config.yaml
n_layer: 11
d_model: 192
n_experts: 96
experts_per_token: 4
d_expert: 192
d_shared_expert: 0
activation: "gelu"
moe_layers: [0, 1, 2, 3, 4, 5, 6, 7, 8, 9, 10]
router_score: "softmax"
normalize_top_k: true
routed_scale: 1.0
balance_loss: 0.00404
balance_bias: false
router_z_loss: 0.0001
n_groups: 4
groups_per_token: 3
init_std_router: 0.0314
lr_router: 0.000586
vocab_size: 8192
norm: "rmsnorm"
norm_eps: 1e-05
tie_embeddings: true
optimizer: "adam_variant"
lr: 0.00255
beta1: 0.95
beta2: 0.98
batch_tokens: 65536
seq_len: 1024
train_tokens: 502300000
steps: 7665
dataset: "wikipedia_en"
Below are experts of layer 6 (counted from 0) of a mixture-of-experts language model. Rows are named router (the router's row for the expert), up (a neuron's input weights, with its number) and show model dimensions 0-191. Each number is 500 + 50 x the weight over its row's rms, rounded and kept within 0 to 999. Numbers have three digits each.
After each expert's rows: a language model's description of what the expert responds to; "gets" lists some tokens that make up at least twice as much of what it gets as of all text. This comes from a sample of Wikipedia text that the model never trained on. Tokens count by the router's weight.

# expert 22
router:540532498527431412483517490402469501523551540538520507564566638520504430484399499499490509509423557508553447632554478519582556468471574475540513468511531554521502460483623503431539493348529443483448451563408472557540554501471486515464447444584482481495470471480545463498463557475519551506537461461579450437486509419615515487573560594520600597464479591503452538453504532496540520486579479483482425499527457529504496412484464511488499500493477518594504487421518521494525456394496504554458441516508526571545597552461432457484458550475583456466615502506483455465428511459495564566
up1:509528525451431526575551524454506529489471528478492541555516482559422579509477583493466567564522462615564610527524527481482494589557613459526476538518540587378514520507361519427440525433495481538446502478611475517473548476434463486464507545512546464538496484596493495496511494536542622529420559494472470489522474521522531541472426457515529535481558500510494536437519481469443448446552551523557406535565501445517560581484445508471447524601398487552510533543502468487511600501465523482617383516540506627485530472487460570439591462460521428593507531508490572513526461542488465580
up2:534498522470484454529509477404459531373480509523444474541524545521532543430408517490539451491401501534442428528452462453508559361406567503531560472566518532501575536542525477412574473485521568526548444470488499512466550533489460580449505513527514477472528486455495481501510488537484521449502435574464425401508493485604499500495478606515557531528473479564426497516456540523501498560623462481482404445551390477508509430567513478490473394560595496473526456399417525470547494535550530515464510554487521491389454539527457547565474416457639408547547552534587451534521508435465566497
up3:494636625441547496481521516481458403570484546404496522463499488498511574553511510553525536531522471431520548485512556470487540461521540485459509565562523582438507502552494455522483439424501532502579486562536555533452540471510465492546463461478514593476461575566455425409391408527430650473438503507525424522438496575453523406513484514519485525413455515562480513465526435538463463442533468499450479436545480512501496431500445502491528455652444603506505549539519488522567528467439486546566579463542502522469510601458406542471440523455614559455511470539539392543479476498444495450
Pipe separators closing empty or final cells in wiki tables of roles, awards and results, plus colons, semicolons and ISBN/Won/Nominated in lists.
gets: " |", ":", ";", " –", ")", "-"

# expert 59
router:514490546533452420490556563421502551498480503509500413551590541532502487469463450559538556541388485458546450564550524424536577455508570526499521445442528517535489435530533546490530492422496459488495461510429559446552543494586573530587456419554458484423495416427534418564449589471496538503493402544592457475431464408573557481521509579426464525480507542507475528524470595503534499554533537450483430472517489457543536472451430533504482495495487539529481480414469492458467507433491480508488438455540494491572598484372382377513434436486547538479626512442516471483402516465525570562
up1:489538530401391534572555515559569457640510487452502612523509536539483499515527459498493549475580510508523478523482562453580523484451461472489427594497546421492570412521540445434491560457518397514574431550525511452470586551478481497555419506450497474392430538460441496474490533505441429519497473527455483463467464575585545551535597585603505486513477512473539455529443534555553499547460496566473429504448522456416450488494521497538486421524582505573495490499435452573457562540485495539547590495457557478523542534477514508561560518465456562551457489363586424563503506547478436582
up2:487429471541350496472508524559518405429559486567579428489525586490528565604441459490538615452572510613587510494589538452524482544478482488481553469582527455535561556525507591474587480568537511534515461542495461457518552530508470491507539485500470618442543454469560439517430458483565509561566527531487478444519448511507439462473470445437533395536546488528529510571482587532550455499433537549493488481422521471545415572431507460525431558516553568520552558489555415468464483443466540464527441545360476535506527503482498525484425499529460382487524557553522528434521497582488463531
up3:511528559392364489521510483545445565456459436466465439515473564491507558476510515520441562518500464429434561476519494483564527509533509493435475450431533464554517428510472518510417473402540503503508540621524525521507496536433546522442571531504548526422456477552481522514535442562380493474546562439630540600591449547530505491491517434540428473580516465543482491521456521536570511626470404512448456484484565414584430510494459543463481464519489603467443413454505535517449442560391561570559525454480520481496548514509538496526486580519553500619561515455525478498427507457452402504
Pipes, colons and dashes structuring tables, infoboxes and lists, such as Released:, Label:, cell separators |, and |---|.
gets: " |", ":", "-", "|", " \"", ";"

# expert 32
router:484555539460459476462548540415435458446504534526513540519564507518482448466444474504498541549504474530453494599587511456551514510489519393478543461505558488593518504476563478512503488418422408575579479552469535547530541469573487575547481505603439544460504513494514450413384543514533490447515444521474525452510472449526497447560475548398576534443446522599495540538488498424445494440592540503489438473413486493568430542423506452533529497479491525468415470409537459462551471542488475501453502401393549525502571595411406466462546517499628494418559491474441476456413441494474471609
up1:532586588449481522450464518497552497487414541459499527447487519486543487481490367411460454449469376465429500488476461545479506613510542495410537565575532547355472511540553492476526546553490453529511499496541491368527446393496509570496491462483496433531507504585564489583470479434506520516601555482453428441535561497489507364613510528572476585430440621460531504587489407513568477536478437533498502477502558467510579469497485556551479521511487475497415494457486497561460483459436535550515371499430492547533490481573536518480474394460519510503490472468502449496511499513573518539
up2:468653533445523481427493533443409561532522489591504556541487553557548448477440466492439409467468530546433544531470420439479551461510432492565474436516512503421567478551573414531424384503507483486459498579513516440448538608424587596509484474504460532528529566473449500525494528574538497450535469470449592514492424503483567477519506524519596499583537550496537508486480509461528473528540458437443399433485537463437528445543461527548574456532433474541531458458491508472508584527540471425514398469478363521476476507490583485461491426582464482443545513574431549557464421447537460524
up3:479635391432462490472516496469433505553437604514484493574527497538497508556462560427438555550464506530476466534469459506460459557464541458563539490529490415510598492406529442463363512541483439536454477529538528471500519497514502555494487410535588501504478507507539502462485540565493495563580532600503515561420545520522538443545547561483582523391590559557507413501414482557506403510488557454533515442458472479495396526426464488599623480440474555598477589548558467485533528570569522506499489415518467475584536532540516443507477496539568560443527486387508554500489511461491487496
The word the after prepositions like of, in, off, plus United in United States and Kingdom, and whole or entire.
gets: " the", " a", " The", " United", "The", ":"

# expert 56
router:484498530502361494512465545497457468492466543483467548561528586483525537503398457416478539526388529439515555574488449520561589486469575388474488523501542501462500439505569504450497467450567480543463473539462477539478524423534485557618543580534492487432439480479491517488529525499553499531505505438480453462542429476566509490489561558518579556528454516625495570504463516557549447517604536525599523475496514430447569497353469463547572499445544534509447440487447507448505463494491474539482424397430429496539590560439484552554433513450558489455562559559604460433496519507471578597
up1:536419476596439461553519497526537427415617492455552532489507518471535538578479451470514511522581493596544475505584485563536494468562561480564532486468580470520450392506532527359498512488528545555586515526502548389585456474521517504571522551497463521432560531448501488522657508493498555539459501526503559534529506459555510575520574533456544438521533456522489542531448545572455467587444524445520536463532438436536458446540537518570434574577436591496482504525502487561499488468445540435546484550528520553577520510424497617441552496607583435497494491508509511473444582555454422539
up2:488587469570517468486538499454462507540480458488470493551535592566531481514539458448437517496408548509524507533476440572594623462510481585525610546461522521506517374508495580484509530495625475470592533605468458477467526516587495514565473490495473508384457480448460441571462452524525513520543554439540445488586515489501540545508484580486434451397538538493463545497434531495503511480552475609487608565568572468557560442452600493516525418460567505478496507571574548554442567505459566563531506536576574493468479523514549541574402446458529498506551501477464500512408514550437432476
up3:586579532483400537518487517491444511603380598580460496454509582540538538483498500549538543509465541530443471512586493413589534482441519494521470464562510448599567375477546507471456514511382491448488497562497480568535507503573554462514440479453519510545477476540496436459501498437411487494579448503547407540464474434507430506583470532512570560527474405542509505530478576518423529503466509596532462488417484483487633559496559567449500510504507480422482489468435460552464536477480479372428442471479478485424535435438490559522473509468574484500540476471583491474585380493529499557
Word stems awaiting endings like access-ing, remov-ing and fil-m, plus CJK byte pieces, semicolons, dashes and spaces in tables.
gets: ";", "pos", " —", "s", "-", "fil"

# expert 3
router:472525553522427474501489444442471466492532471510595556495587531546450421506442502495586585583415463446526449642576571512569578435501500451446424511533548501519498474457564565417480509500477504562500381475485482512541590457565481496529448485573504499465499447409548485513610509540538540478509480495454470496442492450586528470477470542490577526445494474469448569514474514421479568418564480447529407452438466421607551509504497421500466442448525540517435493544487500552584462435446435532514438528463448450577529553517459557544471540433564532523553518417522387476441504556514587524
up0:465489536524484420572497491418484497436570528527558406569495499570512477379494522459526537480549476515598433526462536440572494446472503512498488484478549457659482411587627528411403439482475567489488452445487550478553521507625527488389443499483444511524522508605458471474534490453516511499513421496549530416459489474446530557368421409516525530501587453577495540501481521522538522444532537490525468506512469450509494474471518531552516498614443533481433484488541562516556560477544468501539508529473412538461492490500405537388478523586476551512488533529456482606495494424435425506
up1:474504573487479504475501514574503569478543543421541539505501502580491545417431491504516484500560608477546499486428470506563517505614515504491504501542537449442524523499508543572541522535462466522528431400563407430694563498537387496519491535573468590547518526515554486510599453476538581575529479472485494396467525497544530436505484479484590436496530428497597499538489529507521503543469601544552528450485536473528563536549538523480473417491480419506514532565549461468493469483548477466372526541465484438425547537434529436509414457434530645518542432505501537390527538539460448522
up2:436525534480535590655539535501540479542568457457509504548538504510481497566550540492444495470501507555537529434527561491512564501503556505538545490473512542502459477484441561532512524542509505527597427541549426486451475450429475476455546527412517488499608454533560451533498496510503462409465471545461516482584616419616536429452561474419586467470416451490466389570516444470532439503486455444455439555506401510556501582421463516462537491438446535514506537447417542516443417525544449381422390496423539531579519541517400502480564549454466469541531500514485492556421527494557433473
Linking verbs and function words right after a subject in biographies and descriptions, such as is, was, became, of, such as.
gets: " is", " was", ",", " as", " of", " are"

# expert 20
router:485563619447472451490648459409394456530450471515514481493530570485422444532498469518427488537488457457505488563505547495557575515390525462516483406432534494478535444504618565549536529465582516577582429526523522472586540458515496615435475499508522498336522545411516515506518545505487516512518494513546446454556528561607545476470491518511540528497472494499456609483511477469563520468512515497554437415476501512533480486567490534486514533491490584522391601435532544438510482442542493523449528471470463522521618521459423580461488416480568496444581513485499502508481424517456446595
up0:394421504525535534594528639541466460498456490495483450611538537543467461383480536542458454451480508512572341489503518511511606434496543479498554520462505452495484505451453471428570562509531509492458503563484528498477525473633495468447506464531439536432467405528570405535489493557508538431519504559390469421533508481505543538460439497522510501546517485508526495447419480634414553446531434537406510468510501385484492465486452472594552514501515453466555485527549516539501518461532509549468399535521396494468545542411486472443461499521503508540546485551495478413517558432384510545
up1:520430500452536466504454495490550426590607459425483384558534553496520470500459505583422505492490465485508479441606444473503413461539483461456520530493543605537475481548568500480417481427589355547480530561503570468451490411508488551538490485503381558465552529573433448486452573456571505480507392449458411517427433512551527507509522529480589468508391475466442516517456488503611542498517562422477436538506484501461549575583436544494528519610432522521512480568504503516500600440466454480456529519479483511534543418433534533460517511482523452496507533464475400447545535550508575467
up2:517470606448438496526481477467492525539568482455453455464508457513584478532425447588408570510475492465545528515476421475471499481531511505471421525462576589522502454403488549493469405554558500509536543440536541573490477386485539534489566483515488638490510538600513484447510504422511513483417365444540459395508518505476438456586490480456502556453532559480419501565501467384479473473505555422448461633488493478502519447456479508490445448526435491438480452576537489524522504446469550430513356447522476560491466511523508521427512545460517494471495566533543541636448582532467423528
The infinitive to and modals like would, can, will, plus the start of proper names after St, Queen or the, such as Michael, Prince.
gets: " to", "y", " I", " would", " can", " Le"

# expert 0
router:452542494544435442515456515415495483441496469426506503459561545512401466493457510491525518573474519456531562529512526449590548525477515360497479448529554533504536459508558579532486484411503471527425454550381542442567504522497570524502509460538554577377433477467558433456451460441562514438548405495561434414491511561500524448542502528472497460505512479534422519473483506497486464485557556501417481472448471495553434553445520515534521432546529560470417498421441557477489484507501529535511546506525496586584590550437392386495478494508555379416587554465476398440499430566593502552
up0:549530543459576424442524465433493386431541370441498525497479514514463420566432465443495513549481495468488445600527447525477528492518507467498445578472476471482438497418614465497587634511511505454530395629457502584513462488572509538508596422514529517494442561592546471593498553550477475474606564480517527532546501470505481498505511521540491497480487482476453597594483572575506563443529535441478529467451432456555498514468553513546499542526619608551465475457607470511512409490458536600490485516515514489494523553524446534532467482434480512474581550432517462426476464501431507525
up1:450578523454442544632455460442500523463505429535520454478490524500491457434462403478499597484446525540552474531504583563549500591501554464404460447443482493566467463492577524378483557501499543582560519463496525563489472501536554520419530441577428536549416561520497480432489527521534513481444516503567471510508466483515548413452525445523549563456512494536434495420573456501554466519564577539610434513549422494551536567607540456554436560460453549492484580425415403446500558477442506500503502524475480507601524508422505451503517563510404527539491473522536532517439543433379484573
up2:460543562478545476427507537588440546517536506481466490529528527545469466548503476538490467609520480479450482509387403457523538580595564441471416415430488451539461441477524521548513480474517464539537344557443453427574508483560454522471510489472514428441455434420557469453504486511507588491449448522527543519547469489480527457502588530562507474491545452448470516522522536500532457474435650409470461566461549529562511526540441478521501478565453481512498426550562503414455580435417467414486560471448473491469596517444434530485522617550519469499588550537536522489485544535375594536
Ordinal suffixes after digits (24th, 31st), degree and minute marks in coordinates, and colons, pipes or dashes in infobox lists.
gets: ":", "th", " |", "°", "″", "–"

# expert 36
router:589526523504449395529525466468440478522540494459533526494570546587451445441445401528542543547381493484545450644603486512550586477464544476507485442504560558552490478479588526465491545450594490480501457514447511441584524537533556512465474575476492507439560406430515419548558520447481537494588475496512443406522531435605574422501474548424508534443490570574455512443429541501503530482579485454427404465409470431554510485541450406571509481522508542512424517463465533516452531438497497473520455433520426488516535504466430511497474529467566537491590455421530484485416515427513543541
up1:478472504437474440502507578481380444400517519514491458515538555507468581453509544524481553497451395557503480514546487462531523408479484454464497529444548528493506523529465514496530515489426529509486480321560515431531503577640480515419456487570470543457432513481581437540594465511510503525577553565379463413459497456477521477434397503455509573554545467489478548447536485499513496500673520472462533503440514495450491466484474423565485565576543523483508578537504483537495457545573488450537483563421483514494482562517512538437364367531536584469501502482511460466529544432454524487
up2:513517527524544449508483552430471464473476568504493511586520501429596577487471515563518478506426435532399506512476569521510518447365462503437579456411480604502523545561418454461605413556548482492528528528456439528526516497438387505569440491593486465521533519502510513602534431483479555576452469492535495495481562469536534535541621476475539600464462552476531465535501507484527570510505621505552470535540576510507535597555505497481555458523567472441570546549465488506492500519515466513440581571516534596562507450455388629506416519400505459448497473565471420456510471535484521512
up3:568480503552521567461503530619453529537432476458566503482510596524506521522419449474470482550420477565431458534466525549489532392553533471493520371496488508554474500604457491478453552536453553577544446464455452546464480485468422526419537485544434497487485458559524460479471596558473493529537524497512531508441413581444510421431526503494532444566580492473471524448570526638553535539430518450442429451556599439446528580432463487413485526540529450574532516382521495463487478476412478487397478451456472625497501481491509511485543531569509467474531524498537469590467399454585467511
Commas, periods, closing parentheses, quote-commas and dashes at clause or sentence boundaries, plus where and while.
gets: ",", ".", ")", "),", ").", "\","

# expert 27
router:550475532506442444547518516392481512433429428524586544510538575533349480527498389479498473513448489508515405518514525566566555458467504429428570476504503528507526483432554488427507586466465479542530455496436485448437613444614460587510425544613443472451525470441540399459546524463496644505485478478496468418464468455541598489533450487484552490503447499580435482500460508462527527504577571503495401435508437494616469500485442467559484418491485509512453537490501396487477545521501454477524554529469419529576626489437466482478507515466522450434516532426544505481455514519483520519
up1:446552498512532458385490518487484442481491420522455518556495411542464480438559385582496461533504448522527566482502462509495512426489528511494448466445466493525464443528447421537469503438511474532417477489475501415472505475492432549447619493544516611551500583537563466558579577601552567506515497483496526532525541454519506478563501538515486535418430539442415543398425576410455533446470587527394467417536572490559552447577512518537550434508450525582495543470543456500461492513445503465595460560476457418509528482510428384504496390542496526551547482455567510473577541453478592542
up2:609529521540506577641636470477494509465451469473576535492525528439516518552387420555460554422405517508461465534592477561447544550554523499539484437538496479476491504530491487519520533422491444432475492403420561521524565504531528475531456514596514453510489418554535430519581568381458457603498469435492510553505543508532548531364503519546516460509501449462519560466496459595413498472501468474595517458447532535545539542501586432507573516528487510428496408487529591540479527470484523511421507441491497461517555466432489425498423520438555548477533545524493482561506580598545453527
up3:455521473519497503562518514459450455495493499523519526622529488499529500545493418597403506532501491553506495572569504582534599511504541453421506502417512450473402528470544523432523541518470497479542533471494498485493491413588490540474480535453397511449471433433578460566529524443526537526498412422519472409496511505510452475476539511453515579548532499512477564622489484483573511507424551438459439481504425449452578586444540539521475431563563463464426573444531514655492499464424514413585454518510520454556571530600450516524508553472474557540537624472580443462406454541446477556
First bytes of Japanese katakana in titles, plus capitalised name words and the or of before them, such as National, North, Highway.
gets: "=", " the", " National", " of", "The", " by"

# expert 41
router:569545578441479465557578419464448425488477529471514571539544555485501420489450536521491523558497452564467427530545503509549607486409611478525452451482552492548483510477578520411488450453532371518566423555521466515565518517538414494463528530507463528440491491506517433560449530434490524485513485508466472445525542480608525457455477576423538521467434472614450560412448592475554547481509496467477447443386453376568520452542479411560535519503440539520476567435542497420547511491462465471434542391481428507520557540527406549494516519545543462407516495496509485517468435447502517591
up1:475530536569499505477532496478499472504532458504492451515513555480465476492448529492490420528475491595421581582556442583520496509549598478517559479442466441417529498537446461526474521493492377550489489552432507465568515557397545545506507511505449537421549544545502477439548436578605552456480424488586470454483371503522671525494490600500507418476517505456566386507525582606576477509479526472509420466508608546503500460602585454493455435472573441589509463504508502457474489512567380496464561458511509449566536496471535419531497559506548524526543519504513549501436523494504560447
up2:504505559604475462507437510509476554483454417500594512480516545487443449512530505445490424482493509566513488505562444549572536468526530516495443494536497531574515487500535508580546439424489453468488428529514564516638469540481457479494487484478477385494566485431570543499495545451519484522598492518542488446355520524450483453584420441497602504434600522545425400552470508494446537463579527582457403403455529450453614502481608454609463554569483478429510509504516478447519582448566497539579506519508497443446472488471491567549518522516461625434518462466582505543487452465468525452
up3:571436569482473533444495555525532493558496441500573645493549576451566508570521455464517541516379513522480393508473479578517566505518559507432530462567524499528529460553487518412521473546506470549510424542484559522493455568565504525464478506515538469421512410518575484546486479500504511460639569474523490448515499516494578408502427511534521536483500462486566445552528641442556545488480470500406456442519501555392475549506485551538615487476527479478532494441524483508454480477457456483568417429533543622508522510541444498468445549514475481571549528374562425539446614567490577485
The conjunction and, plus subject pronouns and relatives starting new clauses, such as he, She, who, which, but.
gets: " and", " he", " He", ",", " who", " which"

# expert 14
router:581525578429428480543577579400528439468414483543585494520616570547511454512470450466482548581491457509463462520530527478605566483394491408507452518541627520531535465441551580428563435433611525553519392509560560495521552453553509581509566402419434509488461460466581459549453533560491579480435481521523487502510489469612552477518454527469523528471534569523450549513465377558573421570561527437538470423474471417568508507485505468528470493514492552573435435466522490473452481535489479521435480511459484551524512489500437533543498545458544555521559522499530474490533562472478510525
up1:535483460551440543543521508484510422490527407458479506532510501551511528414485525551385623380518489556526407489643590597490516521515482476508565540510552376554505528535508516484489528465476413444486500526530461450482490490541604489556469491553459531493417446344520468384505534424451520531491547544545513487404496495476559470503511553513520450494545567520559503479484484544565470499567455531512505520494423501514401547309485515488587473520507433576469505548495454491587511447561523464542468526579467511489523526523477486533512479446402570503481454482497564538486562574462478567
up2:542488563542525476484608382564474417450495519491461511546487480523451435535569586456541442473416550487525465492469421563522543514623515475457450399497558372472438478476486472465559523584532572532340456478481468422473558548451512457485455547532484518545491554413565452479537498417448480494468485414582494397515525557511506465508578491423479468533438360543474479517418493562445463473492465496531529526429506506475524466548547523540472411461553532417522539540555455410467443474538508552613476502522452527508527524486412483494474553597550463443492574501501459541499479449476519480
up3:516542602492534434564555504458517395521510516437484587582583436466475468555542578481398532510540537596505511508477444507517571543472480536456610512476485446436559513530535528532529566536588512589591433495468517420485618431485520450594573501410512472447454482474531516518496435532434472537570560548470526563545440511496568501452535485520538454454555498521516494428482512520450422569558583559465504494456545475534410556532525444595459555552448533479498469615495489581422467474548469502484484504451498485519517461524453516529539468373430565429525514471593498401457554519459519569
Abstract and institutional nouns or their final suffix pieces, such as action, development, government, priva-cy, education, plural -s.
gets: "s", "ation", "ity", "ment", "ion", "tion"

# expert 16
router:567521560547453436502568525484386461517480482448509597501546586433462405470471580469410482602428463549522473551567556518563603526465530460533493465424545546531502513451537536399503601410558408503499460522437527552517554387548420516525464462582491505409479441485528458520548549488447499473469518475519557460444535460501510453501454533496517511426469502489500485488498522561473543527576515483436439475444466432512503529519460395467524486571454591517528514505515440589507486540436543476445480407483440478558637496526409519475496376542506472457572520465438432539409512500561529548
up4:509533410470525458467512496456480537610511536507461550502511629511482454415498489499494484635554442470428507504582428516510514464474517482537513484437467585440442492444558537494462495486566490497462435694476532476478639500572483416482538600440462465545468567547475431452458589446464526566594535497591501480504583450555468427549526516528505528528469470520490573600470562482498444502496577516493509485454550399480524500525495501575431453457533460474508477398444473448577538543475513480471517527390445526629475495496451487488497439473537459460550497479513581459492454482541430506
up5:497503519458565533466421448551481402565529456511499442483482541524455527515495486495505427531491480462511527531508534526470568492481587505481486405545493408483511467467432623518539539430453391540569449561560460425503436498485528533465449480560508426425502517435542474509584462492597564557478562396580507400524398517533463491533473465437444486544424534473407503534552529510498526479539593590446447388490438499469470489544624472534470496474495471578575440458505537556558447536480458475517458512420499484479513488456503453581471505503537533341506518575536625577471493491495549570
up6:531569492508519543504420445440453510573548512546519445568465570508484620453459416571459523523498437524434455503540502573437488587569520494485377559424540478475502450578500458436530549467537535428451512401499409435485488538466524519544550550495445565467464480524557509489464566444603583654484506575464491407436463450489498521433467490491500575383481578465498511480527559477550488481533536555543473521464483486463424510504481529443427517462566379517548577453487531523572433523522487401571469543459522452530555468513424464543571557514480496468477559502485591497466515527465586570
First piece of capitalized words, mostly single capital letters or short pieces after a line break, bracket or prefix, such as Mac'K'ay, 'L'arne, 'F'eatures.
gets: "S", "D", "P", "B", "w", "H"

# expert 54
router:554542534481421479482510440432463489444556451582589532491571509513523480487503402502487524605404467462483547596568497565581560421489502451510438461528561549477479490525517547471486502408535453613491457535439498525536598481488452572536516488539530500497506493465626408440593477423494575597532487492559478386556524405573496467495508545544535508487527519560474490486405616467490568559556472485449453442391497460529456527501532455535541462590444474471461432522552476497493486460452416479423498510589469491504583553496487457535527468439570534472574435508455451463423459477471554542
up1:520446521580537484496564569478433364551446470483532462553559518474521517555490533451550449458484550430412499526590640543529466539507529479443482449537535552657519547468488491566536508494577515460476474490510466500535504509515503513515486539464336442454489565513535448574519485421490559538543412488523445492513525521491534437417562530523550560446528485461438443455523490644454474500525514436553524500438498470544482489505539471508460533583486489486582488494481498620599561527470507460451503493473439481494557444491505472435454509496622448495547674581477518463497445492472591483
up2:373588537449498413503555511462438411450519549516483562557505518563495518491486488497490395595512437477508544455482552521542480432474483494486413591575514543558479517482492636505472520483493489560524532504507464528484563485594448571409525490469481630459541518498506483542547524484537556466566545518543505558389518571457451528566452467501521547504508444562488550523433524426484523453493531506410470425528499491447433478458484550531576410508537511557369584478397536446517594519449488426491486468478488525455487665500458552452503464465579436420534515472529424531496485509496483591
up3:480511566531569496434486544500497486431386518430583543567554520482428450490481541532551484415459390520551444489493583517521433489548465477514498426561508398519516497397458547493516533431488487574589512401472496518445495468460643571546432413444526581504519502555569461447629495522403512547486507486376539560467605549488547483486434436484445529571511423535455471474502523563494517491531520528468560530481391505518505410519563482545501468455581453568546474478572515517529522435548450389429448488489533502558533520592473475526510481480548420472539489467564463463483530484511534531
Closing parentheses, brackets and quotes after foreign names, taxon names or table values, plus endings of names (Zúñi-ga).
gets: ")", "\"", "),", "]", "})", "\")"

# expert 45
router:494516574515460484544507550470387514410488468457499555502586492458507422538432535433554497576441468480497429607575461539556570556493472380480495520480579515472541425401571550495538516487490461512501428466547462435587596540529482555496462461543441503458547523506546473394595528451493599545521432377496434551460546491587507488528492496423539526510534475653458546468487557481539503465566487465510454514443502461540483544385483453465571510493534479563553550475439519462547488526452500519563465568527419536478560571452449526458572580547526444486521475466528505541446510509582473594
up1:502519518525510534582519581488566539588581368438536389484495492534514508488586509498408593400529472516494432514523449526513493449440534495448440522456581523497489523523458561480484534401569537422449497452528481427518574507542505518439471512542320495480601442486470509483454531374455526422497477469496401516573529437496482424539459455493508473509599482564452461421502477491515592571574469522437501531470525476564464524505508564585486601544443516534470479567561509445548439461549434554483429498481517494513562522528476532486436487457533491496503538535579600414474561449497463521
up2:497466551439514474446538488470538412473572453575479463585475525502546554459549397495493460472536479633634435453510467523484478450464511531462514463415458433550545535518532547459626467444567528570527547500479535541514478435577494511455593497513529483543414474480512478527447473511506435553583540549486496479534490430409686574579444540504528601469527515564514435504548428560491542528548456588538494516491472521480619514591516427428574445497510478537477612545524496540479479545526545387465479513513426507477448515553448513480473507471490545418471490532444471524504528535415493501
up3:442514497518484433529577531419458508522603468439539466458505497530433561583565612497598542473502565376584499486513648485531469457558536422476531502511661515568509491498551552502525563441511481485446512552536490524535505529552543521435488443512561486425582472540555527424532542507407566442466473514507557524494502612537457509462485523519518513554465508474467582473387427411498477515494460553415515465467536480524446464408515494462497514503401542489460543500541488554392454452477461508520550501520567518458518586517447444460451401548480584585539402517470470486477471519484434539
Quantifiers, numerals and time or frequency words opening phrases, such as two, many, first, every, In, took place.
gets: " first", " In", " of", " two", " in", "In"

# expert 35
router:496546569428480447479535510473442449494483400530600606457564497525486521544417416564547557605474564495478509561551541519557577465527499439472435472503542538515518458470563522484472542430475486567581449540458437442532581507517586527397524462563471532432513497553548451393558532489513595536637429515508423404524497439535585478508450582489518515430528496501447504495406480462446521465506545453395459475446511477549425495490443492542458441598535541463465502455533442440461504451444439535478514534466509516553608586498480491491494475437556528450557472470597511514466541416520519564
up1:616600554564455513601563589534524458491555486461383460541447469486558455485500479527477504495582443501451486599511533464517508518518470477414428445550507587431565484460451504478477450387550511552540541514518531445433605495476481526548492553618555467462390493465459433472513470584467498486439456452521562431434478529503531499557486491559524507550498470599388494356546557495508424492477577490505489447498496487484492525456492430627531479502531522541484572542556496431546514592441454510454513484527495540384562437485496485590542458544564491458478505560505583516484530533507516443
up2:515545529491501471412408505492474525529456459461505443484598486559516463469507499421528465625491490539485485567505506436575515507581519477486490485429531518602588499456448405509472491457492479487544488462368524561535550478508484512545493497449516554480482545552545442495522406454505512533417533448475500459352436494442469400354550451539623470539568499494490580430387567482502515496555509526445477538556406479483490465526503421459578471448405533416395419452434444472535539505537495456419582544500527487500491523540499445425553589480503477398505476510533512475520532518454468514
up3:555490544470497556522532480405527468503356510492508469515536558492559492505509478467420524550455491451594507476534443517553506370401570505590563457460519428552477377445463532464504466408593495451432518527536558488504506507555508514473480452482436554529452513505490496498582424579622423512534431438512442625440458504492534531459443433483499495511582533526455499389471550540426492582502597556514538466558450497495498603570533497483399534543522478480553518469574464555504511560460481512492516435484575455419463482504591457522548455530588448507508539419550515493537556457532497436
Direction words and place-name connectors in geography text, such as Northern, West, south, commas and of between places.
gets: ",", " in", " of", " West", " South", " East"

# expert 47
router:565598596465464477501602439467451455509535476490561557480573562508435484445447534547528551600450477465502451582556510523556554426560559440500498466469557520529506440441530561483513447461428483562553518537527441475575535478506423519505436441581416520422545529475530423459519561453538584444605405503471469507506512396576550467564492500420585559510448505563467587481436442500504576476541548470533480485398411449612521554439486403502475459568475500489441508491487408495545440468441452534507457489489459487535511554480404562536489512545584557481536505467448454491434531474497496558
up1:441495493585501487547452526427545482526482484493629496491532518413500437516510509399432493541457581486501506463561555537477512523481477480474499324541477417429451482584510496514455481457469543606390503601435496512577453451479589539422519561567480528525537489556408435493473594566507416429559460505391526547535494487537511445453508525504524487409418530525498566505500606481553444558403457434425481454536416457473493475488515458509501488333502524516482484529546447547424443471496464531483490495473462521552517503562505438537502453485489440498504542560433474491448489521491389503
up2:545450488607432590498527513456450520522522567498589492455537622560451431500487429461510506477469663472448645526528488480445549516543471448472547490570497454561481386567564449455490403524499458500597470560522437453475410449462605515543521547458471502553479455464541411486395488562491569529505550507563593550497532503567546533491498448481469481495478485491494565512525445509458469409449471539477477454527461453466480549513511549502495508447490482490562434516533466638626494430478543485542606495439490495545517546489601487486489470459521545528556523578460482493553462489522591487
up3:524618577443503490482555591519525468586463500539459590450532417486436501558491447554532447609462523461505534590470484470479560439509493531497466416522498540443494461568516466523464493420479536574566506559408480502550552513518461496416565532522517515507478518520479495413541526498500577447526463467583513574483552566428525482563553512517518481492589560409529526507483521490462588452452578504535544456529471539468515488589502568592427410499604507603398458492446530446469498464494448500496467475456530525551546582439512515431469369356539571475509468481577410557554520476518519533
Determiners and time adverbs beginning noun phrases or clauses, such as the, this, that, now, when, later, often.
gets: " the", " The", " this", " that", "The", " also"